Experts of a small language model.
Experts: 128 experts in each of 9 layers, 64 SwiGLU neurons an expert, 6 picks a token, a softmax router, a shared expert of 64 neurons.
Below are experts of layer 6 (counted from 0) of a mixture-of-experts language model. Rows are named router (the router's row for the expert), gate (a neuron's input weights, with its number), up (a neuron's input weights, with its number), down (a neuron's output weights, with its number) and show model dimensions 112-223. Each number is 50 + 12 x the weight over its row's rms, rounded and kept within 0 to 99.
After each expert's rows: "gets" lists some tokens that make up at least twice as much of what it gets as of all text; "comes before" lists some tokens at least twice as common just after its tokens as in all text. This comes from a sample of Wikipedia text that the model never trained on. Tokens count by the router's weight.

# expert 41
router:63 63 37 43 68 39 45 32 70 43 66 62 39 41 38 60 40 54 60 57 57 57 53 36 45 38 75 66 55 56 31 51 22 50 66 53 61 46 64 31 61 61 52 53 34 44 78 68 67 51 58 65 52 67 60 53 46 46 69 65 55 59 53 30 29 26 66 30 51 32 65 46 49 40 41 62 56 39 38 50 68 36 47 55 39 58 50 38 41 63 31 66 43 53 54 57 60 38 65 39 48 45 51 65 51 37 42 54 50 69 30 53
gate0:39 49 59 45 47 35 31 61 66 52 61 45 23 32 31 46 77 46 61 51 51 59 45 45 39 37 62 58 27 56 63 63 67 41 37 51 54 56 45 38 62 65 63 58 52 48 59 74 55 47 44 63 61 51 49 42 40 51 63 21 64 37 32 50 63 55 79 48 42 60 64 51 34 65 70 55 37 46 67 58 44 26 55 60 48 50 58 49 78 49 47 50 56 54 40 39 55 44 35 49 54 34 51 57 64 47 52 34 27 57 48 66
up0:29 49 66 40 47 65 75 68 27 53 43 40 55 53 45 62 77 67 41 49 37 60 46 17 51 46 70 44 52 73 46 56 61 64 75 64 56 42 30 66 53 44 67 44 34 52 29 56 48 76 56 61 39 43 46 51 50 54 49 38 48 67 43 52 52 36 60 61 45 62 56 51 23 51 44 56 49 28 52 57 59 50 67 56 49 55 37 50 55 51 72 38 43 37 42 47 46 30 40 53 33 63 40 56 57 46 61 50 38 42 53 31
down0:38 47 57 51 51 59 55 40 44 33 58 41 66 58 58 34 56 60 55 30 72 45 49 32 52 39 41 57 49 46 51 62 49 64 33 50 76 49 63 62 46 57 37 68 74 49 56 36 33 32 56 49 60 42 57 23 51 57 60 57 43 47 50 47 67 59 29 61 48 62 51 39 22 40 29 57 38 57 50 50 65 71 49 86 54 50 49 45 55 44 75 31 42 49 37 53 66 58 26 54 49 47 50 40 51 40 58 50 42 50 51 42
gets: " |", ";", " at", " 0;", " signed", " along"
comes before: "\n", " 0", " ", " —", " 1", " 2"

# expert 17
router:48 59 32 43 68 40 33 31 51 49 75 56 36 39 28 49 49 52 57 64 74 52 61 53 43 50 70 47 64 70 44 60 47 51 55 55 63 41 64 34 62 71 51 50 35 33 52 70 57 43 44 66 42 70 56 54 46 41 52 58 46 70 69 36 46 43 52 39 48 49 73 52 59 39 40 52 51 58 63 54 66 59 56 62 37 53 44 42 34 53 34 76 54 60 42 48 44 35 66 35 38 26 69 47 48 30 47 48 43 63 33 56
gate0:55 55 49 49 46 36 39 39 84 58 46 73 71 46 34 38 41 60 17 56 43 51 54 47 43 29 34 54 53 35 46 53 47 65 53 41 61 50 52 68 44 53 40 62 29 43 50 50 55 21 44 51 50 63 58 44 51 55 49 56 69 40 42 40 53 28 70 27 46 63 41 64 65 45 41 41 31 54 59 39 21 52 43 66 41 55 37 28 53 75 42 47 42 37 65 78 49 56 51 58 47 63 48 63 81 49 48 30 47 70 64 55
up0:51 45 64 35 53 56 45 54 61 49 55 53 53 56 54 56 44 54 43 25 25 68 49 66 75 63 54 44 56 59 59 48 61 42 68 51 57 60 38 45 65 60 45 50 59 48 41 49 53 72 37 47 61 55 52 43 43 33 48 63 48 58 51 70 53 51 49 43 50 60 44 60 72 43 59 52 45 76 43 65 39 47 51 54 53 46 72 41 50 53 53 53 54 37 58 49 53 59 43 81 48 61 27 45 50 42 53 60 43 69 47 30
down0:59 57 65 50 48 41 45 53 59 33 47 43 65 50 55 50 53 49 46 35 59 52 51 47 39 71 57 55 33 45 57 33 30 60 48 43 70 71 15 56 37 50 38 53 48 51 63 42 35 56 65 46 41 41 43 41 54 30 52 44 40 53 25 49 53 60 69 35 40 60 58 50 45 42 47 54 37 64 48 75 51 63 33 77 69 51 63 53 47 54 60 49 66 58 44 27 31 48 75 47 48 64 34 58 40 41 31 39 47 61 47 49
gets: " for", " of", " at", " on", " |", " by"
comes before: " the", " a", " his", " its", " their", " her"

# expert 63
router:50 61 35 47 58 49 51 43 61 42 66 65 21 35 43 49 33 57 55 66 59 50 46 37 43 49 60 60 49 65 39 53 39 48 55 71 67 38 64 31 62 66 55 60 43 45 59 88 56 37 55 72 48 64 67 60 47 62 63 63 72 76 65 42 26 44 54 36 48 45 59 41 61 35 47 58 56 37 40 39 58 43 55 50 34 56 42 33 40 62 25 64 44 52 48 64 73 46 62 22 38 40 56 61 40 44 43 47 38 53 29 56
gate0:40 63 38 60 32 62 54 45 63 43 58 31 38 57 71 48 55 50 71 47 49 44 50 38 43 61 41 49 53 62 53 38 47 40 37 64 51 30 58 59 62 50 55 50 41 42 20 73 60 42 49 70 59 28 64 67 29 39 49 61 71 60 44 53 69 57 53 30 61 49 59 24 44 46 43 59 42 49 57 27 41 55 67 49 67 64 54 34 45 41 38 35 43 47 26 52 65 50 32 55 62 28 54 35 47 65 39 43 76 61 51 28
up0:51 37 54 55 56 55 32 46 54 31 51 46 56 52 42 46 63 53 25 47 71 40 49 55 22 65 51 50 51 29 28 67 49 72 47 41 22 42 50 46 45 72 48 69 62 65 53 33 40 44 36 41 46 31 67 38 38 63 41 55 45 64 51 52 41 45 45 57 54 33 58 63 37 65 51 60 36 49 56 60 41 44 45 58 32 69 32 77 47 63 58 55 53 29 50 46 53 37 65 73 41 41 48 37 39 31 60 51 40 42 38 40
down0:72 44 70 49 39 41 49 24 51 43 47 31 33 47 47 49 37 38 59 52 73 19 43 56 40 43 51 49 62 64 44 68 65 46 35 52 56 42 62 42 56 45 36 48 53 29 44 51 57 40 58 34 50 69 82 59 39 41 78 41 72 73 47 46 33 50 53 58 71 63 55 57 49 41 54 61 50 60 52 35 67 65 55 55 59 45 41 57 44 62 37 46 39 67 37 58 47 39 66 54 31 40 33 26 44 50 48 27 64 39 48 53
gets: " |", " 0", ";", " 0;", " \"", " well"
comes before: " 0", " |", " 1", " 2", " 3", " 4"

# expert 86
router:67 57 34 31 64 47 50 39 63 47 70 59 35 43 50 53 43 51 44 55 64 52 48 42 38 57 63 63 61 64 38 61 37 48 42 48 76 50 67 32 53 63 39 54 37 37 60 66 40 47 58 62 41 72 59 51 55 36 47 66 47 55 56 36 47 40 58 45 41 40 60 34 49 44 41 65 58 66 45 34 54 54 62 46 25 49 52 46 46 60 34 66 44 67 46 76 65 37 56 36 39 37 52 67 63 35 48 66 47 68 36 60
gate0:58 41 52 65 44 40 46 45 60 34 45 59 58 65 35 54 63 66 51 54 62 51 48 73 61 39 49 57 54 60 50 43 43 48 46 47 47 30 59 38 31 26 52 49 51 32 47 39 40 73 37 42 43 49 23 40 69 44 52 23 64 50 72 44 62 38 47 35 49 41 43 71 49 37 33 70 17 58 32 54 29 47 43 43 47 51 58 49 39 61 66 48 75 66 60 63 55 19 24 40 62 60 54 51 40 36 29 49 40 48 49 60
up0:34 36 57 63 43 61 29 68 53 66 43 52 43 51 68 63 45 45 43 60 63 70 63 37 34 61 52 67 41 39 66 40 54 19 42 60 51 37 63 34 49 51 42 55 55 54 64 54 65 50 51 56 70 60 47 60 38 59 85 44 48 48 41 15 57 46 40 45 67 60 34 45 68 41 60 55 45 37 60 46 58 34 25 43 49 47 57 45 53 63 57 27 44 63 49 64 47 64 42 56 39 36 51 49 70 51 59 37 70 37 49 49
down0:38 52 70 56 34 65 69 48 68 52 37 32 58 44 41 58 47 55 46 41 47 42 56 39 50 85 70 70 29 48 56 35 50 44 36 63 47 51 57 42 39 54 46 43 31 53 35 57 50 34 53 47 41 40 54 42 69 45 46 55 52 41 36 46 59 62 42 74 36 46 40 18 62 47 56 43 87 25 50 39 39 57 34 60 51 71 41 66 55 30 51 18 53 51 53 60 54 44 48 59 40 68 60 57 61 52 65 64 57 64 63 66
gets: " to", " would", " from", " with", " for", " can"
comes before: " the", " be", " a", " have", " him", " his"

# expert 82
router:64 57 37 37 73 40 39 39 60 47 64 60 35 44 35 53 52 40 55 62 65 51 58 61 33 49 58 63 56 66 44 50 44 62 50 59 58 34 65 29 64 67 43 51 23 39 72 75 57 49 55 58 42 61 55 58 58 45 49 57 52 51 64 31 33 46 59 38 42 43 58 46 60 38 37 74 60 40 57 36 63 55 50 56 41 57 58 38 38 56 34 57 46 58 46 67 54 38 59 36 27 32 68 53 45 40 39 53 43 51 35 62
gate0:49 51 50 51 42 54 67 34 55 64 58 42 60 29 47 56 55 41 52 46 48 37 45 48 56 61 53 62 34 77 49 61 42 54 27 53 45 35 37 59 52 58 50 31 48 33 39 57 20 43 57 74 57 50 65 51 66 28 43 48 48 52 57 37 47 38 28 47 66 28 38 74 68 50 46 61 61 24 57 64 51 36 65 53 29 57 54 34 59 49 42 37 63 55 57 46 63 44 51 58 42 47 41 73 44 26 52 46 41 61 38 69
up0:72 17 50 47 55 27 38 51 43 44 78 41 52 47 40 52 48 53 47 73 44 63 71 74 44 49 61 51 45 71 38 39 33 49 34 46 52 48 50 57 57 52 50 62 55 58 43 38 55 52 29 51 23 68 36 51 50 24 36 35 52 47 62 74 43 56 43 56 56 40 52 53 45 47 34 49 47 51 53 57 50 33 52 49 44 56 24 67 45 32 72 48 43 69 54 41 56 41 35 58 65 57 40 36 64 23 56 47 39 55 63 50
down0:66 55 53 45 48 76 46 40 39 45 55 62 51 66 29 46 47 62 26 56 72 41 64 24 48 53 50 48 47 55 62 59 46 57 58 63 32 67 49 68 66 42 60 68 61 43 48 63 34 56 46 44 31 44 37 70 51 31 51 60 45 67 39 52 70 52 50 36 62 27 38 64 44 50 49 11 70 60 52 46 44 56 73 57 51 44 50 52 46 75 35 44 45 70 58 69 31 53 49 55 59 58 22 53 57 69 52 59 52 42 32 30
gets: " was", " is", " were", " at", " are", " had"
comes before: " a", " the", " been", " an", " not", " also"

# expert 107
router:54 66 40 29 64 38 27 29 56 40 62 65 43 38 40 59 47 43 49 60 61 56 49 50 34 58 56 69 60 65 41 60 46 50 60 61 57 36 61 40 68 68 45 52 38 48 63 70 58 49 49 58 32 65 65 64 51 46 53 63 56 55 67 34 44 40 63 35 40 33 59 40 53 42 40 67 63 51 54 43 65 48 47 59 44 48 47 41 46 52 36 61 39 57 57 58 59 39 58 34 34 35 72 47 47 40 44 54 31 60 41 58
gate4:70 46 49 37 43 36 44 44 51 56 40 38 62 52 43 46 54 62 30 45 47 58 55 52 33 61 78 52 45 49 60 52 36 74 54 49 53 50 33 58 41 43 33 69 32 58 42 55 48 51 63 30 45 23 49 71 29 64 54 45 64 58 31 71 36 46 79 60 53 40 43 41 32 27 30 39 57 43 45 61 72 49 55 49 42 51 41 56 60 38 27 68 45 34 63 45 67 50 44 39 52 36 52 47 60 40 35 54 53 44 48 66
up4:49 65 50 58 52 71 41 41 53 67 41 60 68 55 41 36 47 76 41 43 50 61 37 49 39 75 79 45 50 51 51 36 62 49 63 50 56 60 45 57 53 74 53 36 48 40 43 59 50 38 62 57 58 45 46 51 51 32 50 54 62 46 44 47 61 47 72 45 51 69 38 43 52 57 34 54 48 46 66 35 45 39 65 37 31 38 52 60 42 30 52 58 44 55 31 43 35 66 62 48 34 41 59 50 46 42 80 85 45 44 55 71
down4:52 57 49 35 36 61 44 47 33 48 54 38 32 69 57 57 45 53 50 48 53 38 53 42 50 36 34 52 48 40 39 52 43 53 49 33 35 38 38 47 70 48 48 55 61 45 61 45 46 48 51 42 67 38 25 50 52 60 38 48 35 27 36 65 44 44 01 42 54 59 45 55 43 53 32 55 39 53 44 69 34 56 52 49 62 72 55 68 46 39 45 49 59 45 61 35 77 42 44 47 21 53 46 59 69 71 44 57 42 45 44 54
gets: " was", " as", " is", " were", " are", " be"
comes before: " a", " the", " an", "|", " well", " also"

# expert 0
router:59 66 34 50 64 48 51 24 70 39 59 65 37 52 34 49 36 56 70 59 64 61 56 43 37 60 59 56 60 74 34 56 37 44 57 61 53 48 80 47 62 67 44 56 39 34 75 60 66 48 60 58 37 67 63 55 41 40 56 63 51 59 66 30 44 48 66 36 55 42 60 40 66 41 43 49 55 44 48 41 61 59 60 61 42 62 39 36 40 65 35 58 28 58 42 54 53 32 62 44 31 41 54 46 50 37 35 47 35 59 34 52
gate0:61 36 40 43 63 31 55 33 50 70 41 48 46 72 27 64 46 51 47 41 57 60 38 36 53 52 53 41 56 31 33 68 55 44 50 66 38 30 68 58 58 52 63 45 69 49 52 45 55 32 59 51 39 46 39 55 57 37 40 55 28 50 45 40 35 73 40 37 64 59 62 54 59 39 45 69 32 40 58 57 82 59 61 38 47 55 40 41 67 65 55 42 62 48 54 28 50 49 42 52 31 42 46 37 61 45 26 59 26 52 65 42
up0:61 48 53 38 20 51 49 48 61 63 59 64 51 57 41 45 63 57 47 63 51 66 31 64 52 37 69 36 46 65 31 31 39 51 51 27 48 45 59 51 44 45 49 55 67 46 79 54 46 48 54 42 51 39 52 50 48 63 58 55 40 54 45 49 17 58 53 49 49 38 47 36 51 58 40 30 65 72 57 40 63 35 57 86 47 70 45 62 62 41 52 59 49 42 61 79 55 45 64 56 51 38 44 43 62 57 52 55 25 37 49 77
down0:54 42 41 56 59 42 53 38 49 53 35 28 61 42 35 60 47 40 47 54 53 47 43 28 48 73 46 42 35 68 65 55 53 60 48 52 58 48 45 70 69 51 46 40 52 67 48 60 73 33 50 54 33 69 52 56 53 43 40 45 52 47 63 64 71 58 54 64 48 53 28 46 52 55 69 44 46 38 49 49 52 35 49 43 51 42 44 45 63 68 55 60 50 41 51 42 45 71 41 54 61 65 44 51 48 55 53 51 58 47 57 82
gets: " he", " He", " who", " It", " which", " they"
comes before: " was", " of", " is", " were", " are", " had"

# expert 36
router:62 57 37 31 68 43 31 40 71 58 68 65 33 34 32 45 47 54 64 72 60 56 58 41 34 40 54 67 61 69 39 69 39 45 58 70 64 45 61 31 59 63 51 52 29 30 65 69 62 46 45 60 40 70 68 58 59 47 51 64 49 63 60 32 32 52 62 38 50 31 49 38 60 34 39 65 61 48 50 45 60 48 45 57 51 54 53 42 33 58 36 63 34 68 63 55 56 47 60 45 37 37 60 53 43 28 41 51 44 60 38 64
gate1:39 56 47 55 64 40 30 49 68 40 56 53 39 66 53 60 47 37 47 69 51 53 38 58 32 54 62 53 49 46 52 28 52 55 33 54 61 55 40 70 73 55 67 59 68 58 66 57 50 49 49 25 37 47 50 50 41 42 48 43 32 52 41 52 38 39 52 61 60 46 36 37 85 49 45 34 47 67 24 62 36 39 53 63 32 35 53 38 54 51 49 54 51 55 61 29 63 35 30 55 62 54 46 55 43 36 46 59 23 70 34 58
up1:47 54 70 43 43 24 37 49 54 67 48 52 52 45 51 46 64 42 49 54 39 58 37 78 33 45 59 46 19 30 67 41 51 56 45 69 44 68 38 71 32 54 30 69 40 55 53 74 77 51 62 47 41 49 64 52 50 54 38 32 58 40 48 67 39 45 50 40 54 55 43 43 68 41 45 53 38 48 52 48 53 42 60 55 54 35 37 48 58 61 68 38 32 40 55 22 54 49 31 53 48 28 54 56 47 58 68 59 41 66 44 28
down1:49 70 74 45 50 52 38 46 49 53 50 46 35 43 57 42 53 43 35 62 41 37 49 61 44 41 53 65 56 32 49 42 61 54 38 59 58 62 35 60 60 39 53 74 55 53 56 67 62 58 54 22 41 55 34 51 66 36 53 66 62 52 56 29 44 46 64 62 62 31 41 57 56 36 33 53 44 47 32 70 67 37 57 51 57 48 63 39 65 48 65 64 53 52 31 62 63 39 53 49 60 59 54 41 28 39 43 68 35 57 51 87
gets: ".", "\n", "==", " ==", ").", "==="
comes before: "\n", " The", "==", " He", " In", "The"

# expert 9
router:52 59 33 40 74 47 36 32 66 46 66 65 52 40 37 56 44 50 56 63 60 54 59 41 36 59 64 56 58 60 44 63 47 50 50 77 52 33 77 37 65 66 46 58 39 26 56 60 45 45 56 52 42 64 66 51 59 45 52 70 54 67 66 29 35 46 66 39 40 31 56 35 68 44 44 61 59 62 40 45 55 50 41 60 32 54 61 48 41 71 33 63 50 55 50 64 49 42 60 39 42 31 56 41 50 40 37 55 40 63 13 61
gate0:48 52 49 49 68 48 37 63 29 32 62 47 58 52 57 61 62 45 61 63 59 52 47 43 53 55 35 32 38 54 46 65 51 62 48 58 60 53 57 69 41 79 66 55 43 45 56 50 34 71 56 57 45 59 59 37 29 55 49 64 59 51 44 42 54 46 44 56 66 59 34 58 58 28 43 38 52 41 59 51 38 44 60 21 45 50 71 63 38 51 62 60 33 39 51 58 54 49 52 57 62 59 50 55 57 38 54 57 44 46 32 39
up0:62 66 56 55 42 28 58 40 59 34 62 44 57 59 59 53 53 60 60 32 52 47 62 46 49 94 41 34 51 59 49 54 53 54 62 45 42 51 54 69 45 71 64 59 40 38 33 51 50 47 47 53 58 43 63 65 57 63 55 71 63 54 42 53 47 53 49 65 58 52 36 41 67 44 59 54 49 10 48 56 55 58 44 28 38 52 30 58 47 50 20 44 46 48 38 46 49 48 61 66 41 50 40 54 37 38 48 39 48 54 41 28
down0:38 34 72 56 43 49 73 41 33 34 28 43 51 73 35 44 58 40 55 42 31 59 42 57 62 46 22 51 30 47 71 54 50 36 54 54 57 54 25 63 29 77 64 71 54 46 37 45 59 66 77 39 45 43 50 43 29 32 32 43 47 39 64 46 66 56 41 60 48 66 52 61 31 54 51 56 44 48 63 43 44 66 57 47 39 35 47 67 68 43 45 24 54 56 44 62 49 59 38 35 44 54 63 68 44 42 51 62 54 49 50 41
gets: " ", " \"", "s", " 1", " (", " from"
comes before: " |", ";", " (", "/", " been", "|---|---|"

# expert 46
router:56 81 32 33 65 46 45 29 64 41 58 61 41 45 43 53 30 47 51 54 60 57 57 44 35 57 58 67 72 64 47 55 35 47 52 58 69 34 66 35 60 73 47 46 36 39 67 66 58 44 44 58 42 59 54 57 59 48 50 77 53 59 54 32 20 46 70 37 48 35 55 43 59 21 36 57 57 51 43 47 71 50 34 55 35 53 40 48 47 65 29 68 44 54 50 66 55 46 67 43 44 45 61 50 37 40 48 46 43 53 40 56
gate4:50 55 38 56 53 58 63 40 52 51 55 53 42 28 50 67 31 52 53 64 46 61 58 37 65 59 57 47 58 51 59 37 34 55 56 57 65 67 55 37 62 69 48 43 28 57 75 58 58 65 57 57 42 44 50 52 37 41 52 56 42 50 51 64 32 49 38 56 32 45 63 48 56 50 56 62 70 52 33 63 33 50 64 52 27 63 53 37 68 50 39 55 67 33 56 50 42 57 41 40 43 52 53 38 73 66 40 59 54 64 49 46
up4:61 52 47 57 51 56 72 54 59 68 50 47 58 50 33 57 38 73 49 30 47 64 62 36 34 58 48 70 77 48 38 64 48 48 63 64 54 63 69 64 55 40 55 54 40 45 67 56 36 54 39 49 46 36 27 49 59 55 41 39 59 33 56 37 59 47 64 74 58 48 54 51 41 55 60 65 60 60 44 45 59 62 57 55 53 34 41 58 31 43 39 51 37 37 30 51 62 71 40 67 44 49 65 49 41 14 71 42 48 57 45 59
down4:50 60 57 37 47 29 57 67 27 76 42 36 27 62 49 54 52 45 44 48 36 53 58 48 50 62 47 49 34 45 56 62 36 39 55 50 49 57 46 41 54 60 49 48 46 71 70 46 66 64 25 52 34 62 30 42 62 39 11 59 62 51 26 50 41 40 45 61 54 37 29 18 55 15 33 59 47 70 38 68 51 55 57 67 51 51 43 61 49 53 67 78 49 57 33 41 48 41 56 63 66 50 55 34 62 45 68 52 42 28 50 56
gets: "\n", ".", " \"", " /", "==", ".\""
comes before: "==", "The", "===", "In", "\n", "|"

# expert 126
router:40 45 39 45 58 41 35 31 78 58 76 70 33 43 42 62 35 45 63 58 59 51 54 51 41 38 63 66 57 62 39 55 34 39 53 69 80 41 63 30 41 63 46 44 47 33 72 68 54 32 53 56 35 61 64 48 67 51 64 69 61 64 66 30 33 50 76 51 42 42 56 39 64 42 60 40 65 50 35 43 52 42 43 41 34 66 57 40 48 70 24 70 31 58 72 63 50 45 63 44 51 44 58 49 48 35 46 61 46 53 50 55
gate4:56 61 59 63 50 72 50 34 67 37 49 25 62 50 43 53 50 41 63 57 51 57 38 41 43 35 54 34 42 71 44 49 34 25 52 54 48 41 61 49 56 49 54 41 41 33 46 59 50 56 44 69 39 50 55 52 77 47 65 61 69 46 43 27 27 44 83 51 29 57 36 41 44 37 60 52 45 50 65 60 27 60 37 52 35 66 37 46 50 53 60 48 20 68 64 41 51 52 53 42 61 66 42 61 34 54 59 64 49 32 53 51
up4:42 49 68 42 57 56 41 28 40 41 67 47 48 49 50 42 36 26 43 59 56 69 63 50 74 35 40 55 39 68 52 44 59 55 54 72 48 49 53 49 67 53 57 31 31 44 42 43 38 50 39 44 24 66 28 58 66 42 37 36 47 49 61 37 41 58 41 65 49 52 59 51 41 26 44 44 65 56 74 36 62 73 44 53 59 57 49 59 71 46 44 45 54 40 48 56 43 58 46 50 47 61 57 57 51 33 55 60 61 60 36 50
down4:39 53 36 75 58 59 50 53 47 46 64 65 71 60 47 68 61 49 69 40 80 30 60 58 43 59 31 40 32 40 56 51 57 46 52 47 61 58 43 42 36 63 63 60 45 59 53 63 24 48 67 42 56 66 43 43 47 42 43 57 64 37 58 42 58 41 69 54 39 60 30 51 49 52 52 51 42 36 59 47 51 41 57 45 54 26 36 59 54 39 35 60 40 43 37 32 46 47 57 49 47 32 57 56 51 44 61 61 28 72 59 57
gets: "\n", "==", " ==", "===", " =", " ==="
comes before: "\n", "-", "|", "=", " information", " /"

# expert 122
router:43 60 48 43 59 41 45 38 64 46 62 58 44 45 44 53 47 62 60 71 59 60 53 49 39 50 64 55 61 61 44 49 54 44 49 61 74 31 73 29 62 54 53 63 30 33 62 65 53 46 63 54 35 73 69 58 57 38 54 66 53 68 54 45 44 45 69 39 51 34 55 46 67 36 36 55 62 52 49 42 54 46 50 64 49 55 38 43 32 58 36 63 31 50 58 65 47 46 73 38 49 33 63 49 51 46 37 59 46 68 36 65
gate0:47 66 55 44 51 64 42 38 39 33 41 52 46 33 56 58 61 67 44 53 33 33 60 44 59 59 62 46 69 57 26 60 47 49 42 64 61 48 17 46 35 49 65 66 31 57 43 69 72 46 45 49 48 49 58 72 43 47 52 50 57 53 54 51 37 35 55 51 42 61 40 55 40 41 62 62 56 34 42 69 42 51 58 51 65 47 64 40 49 42 66 46 40 82 46 50 64 42 48 67 56 46 32 63 41 67 58 80 56 59 54 23
up0:36 57 62 53 69 43 50 43 54 47 50 49 64 34 53 39 29 56 45 45 56 29 64 56 48 49 34 41 62 64 36 37 42 62 54 35 45 28 62 53 53 76 40 56 40 56 52 42 48 55 33 61 70 52 56 26 50 46 55 67 47 48 54 47 51 67 70 31 57 50 58 64 68 36 44 62 60 49 63 76 54 41 31 40 43 61 64 47 42 44 61 47 42 43 60 48 32 36 36 52 64 27 46 55 52 46 78 38 49 52 59 62
down0:51 67 50 39 53 56 38 73 47 54 51 36 49 42 24 48 51 38 48 46 49 59 48 49 47 50 57 51 43 24 26 74 31 79 50 51 39 54 52 64 44 27 41 53 48 58 67 43 44 48 61 49 53 45 36 56 54 69 55 36 52 48 64 65 57 23 47 63 59 52 33 37 61 56 59 47 52 55 74 40 46 49 51 49 31 45 45 60 49 63 50 25 67 61 47 37 44 38 57 53 61 38 32 37 44 55 63 38 27 42 43 70
gets: " |", "---|---|---|---|", ";", " %", " she", " Candidate"
comes before: "\n", " ", " %", " —", " Votes", " Candidate"

# expert 71
router:70 55 37 45 55 40 48 33 55 45 54 60 40 44 44 52 48 56 48 63 69 54 52 59 31 58 75 52 65 71 41 74 37 40 49 61 67 56 71 29 62 75 50 57 36 50 45 63 52 36 54 49 33 59 59 58 50 39 77 70 52 63 66 28 44 36 57 49 44 33 55 50 68 35 37 73 55 50 66 49 60 65 51 51 37 52 44 39 46 62 35 51 33 69 64 56 51 30 67 44 41 48 58 44 38 41 35 48 40 67 40 62
gate0:39 45 37 49 48 41 59 41 68 51 53 38 28 43 40 59 39 39 52 44 55 51 41 43 40 43 41 56 44 39 27 66 78 31 51 49 56 18 61 54 64 45 67 45 54 67 59 45 54 47 37 42 73 49 60 51 69 58 73 51 31 23 52 42 45 75 52 60 37 55 37 58 63 40 56 42 30 37 50 37 47 41 49 61 34 33 40 59 51 64 62 38 57 58 56 34 39 45 33 73 69 45 45 65 38 50 59 43 67 40 37 47
up0:68 34 54 37 26 59 60 70 36 60 47 59 59 56 66 51 40 49 60 62 58 57 36 48 51 63 52 49 60 46 51 42 42 34 47 45 59 60 66 55 52 39 38 57 41 48 51 60 57 66 56 67 41 49 36 53 33 35 54 53 49 64 34 54 60 29 43 52 61 67 32 73 44 54 52 59 71 53 35 67 50 38 48 39 46 60 50 65 38 45 58 41 52 18 27 65 48 39 58 38 64 44 72 29 47 45 37 51 52 20 50 46
down0:59 51 62 37 56 38 58 38 47 37 47 34 59 43 54 38 21 50 49 50 73 59 54 45 53 49 57 56 34 58 36 59 64 42 58 62 47 41 52 55 37 17 27 70 49 64 65 23 80 64 48 66 55 50 37 47 42 35 60 57 50 49 47 65 65 51 39 52 58 57 51 50 61 56 39 52 57 35 30 55 39 32 65 30 43 46 45 38 61 69 35 48 29 41 34 46 70 59 49 59 62 64 60 35 63 39 51 28 51 66 63 41
gets: "s", "\n", "es", "ers", " they", " them"
comes before: "|", ",", ".", " of", " and", " are"

# expert 1
router:67 66 39 50 70 49 35 40 67 37 65 59 56 58 51 49 34 47 61 57 50 63 38 50 36 59 55 61 69 61 41 51 47 45 60 49 54 39 68 37 54 67 36 66 38 32 65 58 60 59 68 51 53 64 66 50 70 43 51 64 53 55 64 42 46 36 61 32 55 37 59 59 61 42 59 62 72 60 42 40 69 66 41 66 45 42 44 38 46 68 30 65 53 68 59 50 59 33 66 30 50 27 53 59 52 43 42 60 57 71 29 63
gate0:56 58 64 43 55 34 56 61 59 43 65 46 53 41 37 54 58 47 46 68 43 53 45 52 29 42 67 53 39 38 42 59 64 40 51 40 41 52 79 29 46 32 40 70 43 34 45 49 56 54 56 83 54 77 36 50 51 57 70 49 50 26 45 51 39 50 30 30 66 46 33 49 56 48 45 51 58 53 43 23 62 42 57 46 63 38 60 33 72 53 51 55 53 52 51 50 27 51 50 60 34 29 29 63 40 44 27 40 44 44 31 48
up0:60 64 29 71 32 56 60 76 50 57 52 39 35 73 47 44 54 51 55 51 52 49 29 43 69 47 41 42 44 48 60 41 43 47 39 43 55 48 41 40 67 47 44 47 57 64 29 48 55 38 67 57 57 55 68 37 67 30 35 64 58 43 54 56 48 42 28 73 38 53 25 57 50 56 44 57 39 83 58 49 49 39 45 57 52 53 55 44 32 46 59 30 26 33 40 47 43 85 63 26 56 44 60 72 43 52 59 61 65 47 52 45
down0:59 17 41 59 36 34 40 44 29 59 40 45 57 57 59 53 49 46 53 73 46 46 51 50 60 56 72 54 38 33 41 43 68 56 44 52 50 56 37 51 65 40 50 47 48 53 55 25 57 62 49 48 61 48 47 49 55 55 31 58 41 36 60 47 63 56 53 51 57 30 09 48 46 64 66 44 40 41 32 44 32 61 39 44 34 43 50 53 49 34 45 55 60 37 52 59 35 61 56 36 54 44 38 60 54 57 73 39 49 47 48 51
gets: " in", " of", " on", " from", " at", " for"
comes before: " the", " to", " a", " his", " this", " their"